config.yaml
n_layer: 9
activation: "swiglu"
lr_router: 0.00114
head_dim: 32
positions: "rope"
init: "normal"
init_std_qkv: 0.0456
init_std_o: 0.0
lr_head: 0.0101
batch_tokens: [32768, 65536]
Below are experts of layer 5 (counted from 0) of a mixture-of-experts language model. Rows are named gate (a neuron's input weights, with its number), up (a neuron's input weights, with its number), down (a neuron's output weights, with its number) and show model dimensions 0-191. Each number is 500 + 50 x the weight over its row's rms, rounded and kept within 0 to 999. Numbers have three digits each.
Before each expert's rows: a language model's description of what the expert responds to; "comes after" lists some tokens at least twice as common just before its tokens as in all text. This comes from a sample of Wikipedia text that the model never trained on. Tokens count by the router's weight.

# expert 28
Election table row labels. Word-initial pieces opening table rows or terms, especially Turnout, formal, Votes in election result tables; also Sc, cons, rep.
comes after: " |", "|", " of", " Democratic", "%", " Party"
gate4:503599557487436491530473530509454564580520487465333529545445610463487540488379551489447519534525482515563596487512527487507472464516553407442448511550618510439519540349497483559517519501492484505538572530581451493422453517486522460459442498600441502596545405416530539482425444501486455436394439549481521469496530467507475533466545415509474478448483439529483404567440504591606517506484459545537481541546535528574495431528497478492508525486467499527510465435473406463489487538533461452477428564552459493560557519452487488433501490494457618455550493473507455476506559450577521569
up4:553511534607447559471451566522477464460453442493469538357442505353493535537481606602511411544465494454491454486476488475512463529528448571513480539533548602585503515524540487507452497497477513561470411409484525505554458474491533493463527488489470507534520504532456520430440469570494557477430543478560462467571506523514570633544493455529456522518364526482467572492510519634415533543491639382547489520530529507541459524508516570463508583488511459524438432457454490612587450485521387500470488531473513506477537518475445554526394473537525492504514525487533515584413482524471504545
down4:495486507405451569424456486538588456521529583477498485453560495607481507443441584457502477531470533497518528538529445531480438456456481432504551487528495484627544453602489472510527606557555550579517524522518425569439504578598474491481559439460531394473476554478579555478497482513533528464520524539510503487440555506423396472548444593524588525574452546554446488558561517484486440451486575417493456475436499496577550451481462504592437501517413476427424491592517539436464532558444575601450529562496464484430486554506382484454521493462493488484522481494552501495483536535413572577
gate5:501458535576535459517496465546580442457470500504561534509598422499521498447510428467489439478427467561555524519513500498492391448479510540450433416592485487557508491523578461422466555457487554550490504476444586438552418434516562506532453552461599512493584509459470576485430542454541513520521464491414514567478524624533493420611562575558504384521447559488489451495572506487534385553473461528533505547548524445555506525510539559519445550478499454510496474541455524525488411627603464540448602440449518474497502533502482498497461482484487454436408418453531498452500469437508522638
up5:503440527454627493519670479484461426535514486471600479601617493504538519524468483398476515482540512497474463503492532438514421486512514514517455482525450507519435430524486634453595517488539475577459457509529462451503530543495462507472572466433465503551437463537442544484432529536536573596486515487501518512527508455475484523568509540490515500468504485510570496539552432511486520452539490432457452510497368428504465467399508434454481504494560556494509515443548495505531485450459620526598476443446518581601442428554464573479511458553538456598604484577403563448600539436511525531
down5:483507432553580462484528518460493509530535511468431475550481475518484385417462419495639432519547515409487538505605519382464496525486571447491452522522570500424497387460442470490522460483514531506441486484523427517477508574469547459498573441544585508485557543504540482487495521576526464569440505531585485531535467498492599610424533436451486591541515506515457450513477558574545601414500560475500416514438474519532527490473535484480548492435450436396451433431533587526488475477526463522608479469530502579552586448541471604502477573635553491469451450502492504520470448500438529503
gate6:458549540483428444541451615460506529474463509446429525518477463394477419509563512420557519550434443557480406469453531471553475466489590551426531569519540442525491408485433422585553438674486396455522487519499450494522585505550517571522525449565466467475502528444440444478490524522545577445410491488489529352515497509499487512500467510459483620509483572515519573483516401544511512475528513522493503506525527594424445461439571388599462492422493445591502539476530457499457533485459522498530501465495514549514489462564432538493571478519448587519542512428540467523539489435550463523
up6:509504487436505406453523427529551464514410569506468475446387426456556515446501557574609560494456544473609532463475582523519501512568422568523543474572483570577502601437527539523486400472519502635511528540532473467527500531538433460484513519521545421543522545483422487511483496427448477565467507522519483483485532491439517452425483459567523445438463433543539577482475605589466410497506532444460549514555487441602489537503442563429537462623520512487478401478422531559463508445500542468522511531538518511490556570407556430540430481431529585441481452548476482483520415487526487543
down6:508488607501577436492497557489512474474429458404528531581440536543421511522509489433530460436519491457586604454426437543534431466499463456478503643513493433426543458543529487526430539543506563603515479539434487454584436589496450556511545486439442432513461503556488484423474531503557516448558486523461555451444470507506502519647503489481543492475454534585586479471491461480506476515443507451495477486516491509660554541529503467512542551418530461522491487523505462529561531499582488407532473439464481422514532561481463594600480503444559532576519519513393565458549449462533553389
gate7:555593484523477507509540511518475499592516569481571473630509477525463535445535447567569486525465400489480492542511570498527477547387491422475413429544470501554427509430519459430452525446522509513566514412520563547487527539489476463521512519580401449515478473489527532516633564501543552503517482463514458457399549456547466603615476564489504467462527482465501499414443520594542480598530499517541560520535456480506524474518527500453385507466559553638588481447469522497557510570560477391516476525488461570589593383569550522497509473555511459526497533504434445530475541515447521544
up7:481507538558523487525524504535551451516537585534426493480538574512540579503458571541540477452496508518548514453557513529515432536473448477530475393557473547572459427491559351506464438511493469577484535444499588502495474493465473530434476542435544437528543496495541546512500505462532544464457440575548432514489434542447490501492558491548476498519544459523553473438392450492545463514510455526535603467442476412550507506360551526547437488368472543429475570504518483467395442556460500563490567384550451532620555520614554517516482428455600540452422579499490397490489430524497520464
down7:540599453515459543494614527562509443549546501531460508530588394406488541468626484499510455449516549410542524520590517474418569514562527516500430509460551453487492489462496605464519486460573530509639465492528478479473490534507523447413487435431450493509421456519542533453478563482525501486472537566465626448512529490436427472555519505450510592566482566495483434540429503510475571588468540531593539492450534530531497520519499580503622533574489409492487463536561573439559551522509532497556533550547523510371457449481494485441554587549569495582494477480542549506434536494458551450
gate8:451481515432548569478593480513390484493554517613394484389464547511567569407512482522442469493560505452476472519478594518524485542496588437550520467379468494482416522547566515489596444469550441509506490441520525552451522429509467442452575447453420515456482492454466465530465523372460498424579544555580488501361514444557491502433434560486528503431549465439478486491477442486539521549572496535501513402510520593502557547459478474511435476584534497541486439499495467502486439472525489455475447562461574551516423468554509511509491518511487529485585387504413452557526569531463533589
up8:436445442423475475371493455565575418527428519568649428460523620391521440545549456476551451522516512520490523537510615472520507495474463522491493443531448564505566627547432477483434483461518523518535506533608536511477514459530506575514548504448523329476458471479408528506530510570426504503522479439465539418501579485553527505478505436532511507450559518392481509419534475499547441511601478497588457509485406469475497525414519540522501577500538458458536469468464506530539558503529517496536524574492416490473532545442513451509586430517557473509449409510502430425460456480490468483
down8:546506497520523513524535501552536532523546517471520568505467532606438469517448587525503551555511479486459505555514535452551479536581532504409557458491431536524454521490475500420615412500427522445473397614573488571495498488441324470523476548489556424438458472517423448541593516473520531487569506519518429458465500442489561539488451507495440530500469516481447450395607537490449539564486469567464408477541554485454535458527520520437479497475614428513450482521448567575549581526457491580434562497477614485490505522495506435515494496467538524474464558433522523558571445652501422520
gate9:550458548630452484504482548466454522484590463523492492415453440447568493499489405495580464467528558492455491523435524490517518529595527600474508512431556537548543561492465426522467572559451558556519516508513466521487530524507476440516480376424592495477501471525428538421492501421445510493417425640510565478659473543542493529541523418502403502449480508539450449480484578492493429450560494449478414461445482594504491446510502471523497408496475473439478536488567561482498545576464538534600574516437387571530508569455575474458498509461490499471474475479473470552405461473581524482
up9:477507468564505472569577606559524486481407444587568495475559493549554546492395625579537586536504509496554516434450518521476470478479470539504483380555526492515371433544555580479471567471548424482487464530479571436537456558538515526471450481507491429489501572484440471603537469474543510547500496447456515510449437504435497469428415519472490527539449499526533551577418460478598469473485617479443483522537470444503547625510496477569549563551479477547478586501445477452522429460402496564548491454505525464477472535637448463489543451588456499518489492515521558447542556585551502463
down9:541549500546530492454461532566560551467489586448436478510511529540482551501511476526559525552539469512444534491473546475455404504511563430393545542466540440411556553491436530447460522595606489356507495561444482494383495422472541480496518518536528495490490439534443470401417529495589456488541445396533469592466499478460579501573534487434494470513484499429533520504541538499448537520546404549542451392528560468448458455491551452531455490427470449508476457501552623540535525425489576443498613504499570545441469570383556498519511536601445516498469482484521438560471545534576483537
gate10:466494442555456477449508614589499485417496479487642387467521471580490627486505467545514547482526483474533448463465523433505533462526437531476449521593446550532483424547468468486536490551508520480481459611579446527466527431565452487510655525489409476577462562459430412598473517416448518549564551468523548492443524473512540482467537542643530519492461474506472524562447515523570530418559516499499483381501463535549464506514534569460560469513564367456455480466453534575516512496520569468519501498603497500489467567488544455550471515478409549525537495491434464481493434471476455469
up10:474529519500429465608461490537511444464486494563475492487430572482446505555520482508617609403436628416472560563572458590568498504522452574509545517486474534528505576512509561451558436499435480581541481466508433560418557496495559611547510531528510532482475535487560535501478480635461454475497588478539541486536533501420499556465497477472464485498506435544577484497489576525477429399577434504540444555487591442540506550515438629478556505485494495482444581575482537472507526468535450547422447464527450501581477611529457487493406512527556456465397556534512526470444486468462468536
down10:486573572462427455570525607495407540447577489522449457470448442402545571449477497580457475504479494470564504487515572523507539532506470462517479506447436536426485501491461423520493601593514418517419452449391562517466490491487666515481548514479415450494503520455530502500536532443567500467508511463578546542436563485476475451605452467505528494492567465536555392491482377508590496458463467458422447520453469417454560479456491455539552570474411418517515534516349388510555456507493524565526554444495521525457518482511486448522449500581506483560571503492516497524538494512575543510
gate11:355497590543503484505530417505519431504499544570553499426527475558518527521377477402432416524485493440584490527467490506470441468384529564472504467510507464457475495449511463483565559535638492550538513408600508489459509513492475498485504505415445596610472538480474477540555437460478426468531519557415451454457518455467487468477535643564491468429471458466481561551470450423553492427422472534466426531531455494463512437516593587494467408474454521460513441497474498497463615528514498502487560460499563519490471417483507506508460503382535506503536459444533397492548538482524582540
up11:456557380532457483548565495515486518466524544568474486484591454518455417605419610500500411456476565456629459483480443409446396463458497442487513520453561479535528470526485356514529442517531563507546498501567535469507426583522522597463401467454504512452549491501574525545464482559551476445524596553497455510509503482491456507504471529582550489542435513436494538503500456413448529526522530493489562517530583515360522451463530575558598432436445475495520527504408491465441444499538485436410529511503486565509461488554526382464478477426571492418496546496507525503499507495594530539
down11:529435519438560429501487522404506523461535433586492462470428572574494602359494532471475596522543539462470510452450469573527423481547440523622549496469526438456636454547454527445454382499520436582512414511370462523459556490541467486483489514554477472485393494518478583574446507450528415538537480484510563508533496512429451426501613555534474494520414542495497460493599495578481508382532462564618458488520459452532544540499394544498562520490493501454507532529542450529529558532456553490535550497476537478545534486555549513506491467502607455516477509516542455471466500513499502461
gate12:441515503467514499485589545525477490558560470508383479550470509500486569467510443419506451433469500511520486564508510400502500448451565580521569531546511490518527494491492541543501541608546553550528545444406443515494477595546479583415610511448431564538413537549478493529566418504490549512535522574593501555519419480624484395466513509556508502475435463531498460516527542545508413500458412406560463476438503583513453524494690454496458441515552495428551441530525556488416426534459424477457549521539485543513549496525495564430499478446559514513522507542393450465459528492490500566
up12:494416456572531532456517460504469457499502514485439467467590435479536484512548527534501426451561602541462488456558508545342508562540450494507403505601493495547484540555533457477565520498560497537486561577471406414462446517478580468426349558528550452383528448477530448496495581509541480549538484467447499439470533549478520531413480466504441540491460464565473580492543472474501486645453559427452510488530518444574511511495437475438558588496538474509471458495534500423533501524528444541503390586478494455540475502538481431554450532537614478570467401475529497521588536420513479496
down12:482519439554490476527489506459521473402480461475458610520510635510576532454485445425467368548491477583519488419528582494540438455428568419491486522479523452486510538420486482504557487487577460505457506496388476525609490477486496422596433528515574401454557548536481519455556514490550501464495509400418391534465481545470553524574480509458509440530502468500510508492429466469443562434575446498483536470481433454497450511444541585476548514549515489535447531499502445522467373527471392401517538563498493415537460516488521457466453510544416499545487517567554481503642507500466394513
gate13:577450552458478520518504502452506553533499482481445489483509535420491506470527416431467522481522490479492473468382532492540493476583568563587501523472475486538533557450434451600496401587442504488465551568489488503466485427553533511535571623543495524613403568537496427367489489492437503458410459557512420397521533452573560446545448534519393489490546538590577433447539524509500504467500568496442598448466547593445550539458514517479466548509532459500489545482557588581520523512584431518433466471473524540501584484491494530527470464478501551392535530446476446618444436487515489528
up13:585571538577556502421540529547412487507531417465449503498529563467466506459447401448523542419527502488430602526502494489547464461477517458464455484400540582537549518556479525479495479489488553484442406560524404558478504498534493441441549488477504509538555451531512514456474530527507399512520558521554500524493482467568514572526554431510527391486586449585427522396408578492410530587538506368497597556486528492459482428558404578413513490434447494427541636501521460479517538456454558494508483520538579613431492580496445487471483488467529451470450520510487532518428526497476541511
down13:495492589459622519553558391473440387501487473474481507545576427559504555459426584534555493453503512472498465533465481473524413453528456465525581518582451478538427497566490579500532421390386470527475514485505526448540488512494516539512564426486557552500560464517600484507493477423454584442456475524598521432542512528538408394491462458498494572554550495586423512512520518411465483443516588422488454519547456604455415504500448453431526503528518512563531515516502549510515626496525498641473556438457495512527497496539486549445554492562568465431570524469470479536533503433511512481
gate14:452495463547506468507480493478523446509496465428531483461545558598441461547513486474442502595493576442585469550528504547541428497424544479460472423536440468431506467614486490574504486512461446468546449549525448439506486510444476406446507473492423499512430626500561460523480508501488502537546439505550478466515456509376544487449466462491482583418521545506471473593450467539555488552588516536463428476440417521464473422550507525392520491515635459507533514548472595435589495532440464626550508556527502497550534476381518483488467551409502517512474504478468470507468479427527372359
up14:477510477502562469562456520475538390467511414499452514568479612575532400454519483464457531556541594448510508490532576538452499505465515399573432452520529468524561498558535386539540479515491516520534515474489390520454507491511510423439517483535466555517450526421596411511555465520419491555490505447542435466581459570532576391451503497504474536439481497474433397552435441536513451553555583451518461444426442546530453470517510545458581522457572433538517482500502607469549424516454408518581527553448500571475468429382493558458508523455527553470516555458488434497436515517542443422
down14:574440480425552479567507519388464545440563411460490565449393570533464453417525503509526519520612580502532592417524513544461474463608526427506495401563490456429468574570440497439561450467492467526544583589469532439491512495543400472475520456485499428514495510522472445519474473563511470635401549497499466507447577437458554522473459520483556504506508476526415531528574511557452588534572403459548454515578482484536457512496536494519519478505536519471639559483508525479506465443472507528489490471517414460489521369494481518497435465420497441423546422487489475457518501579479455467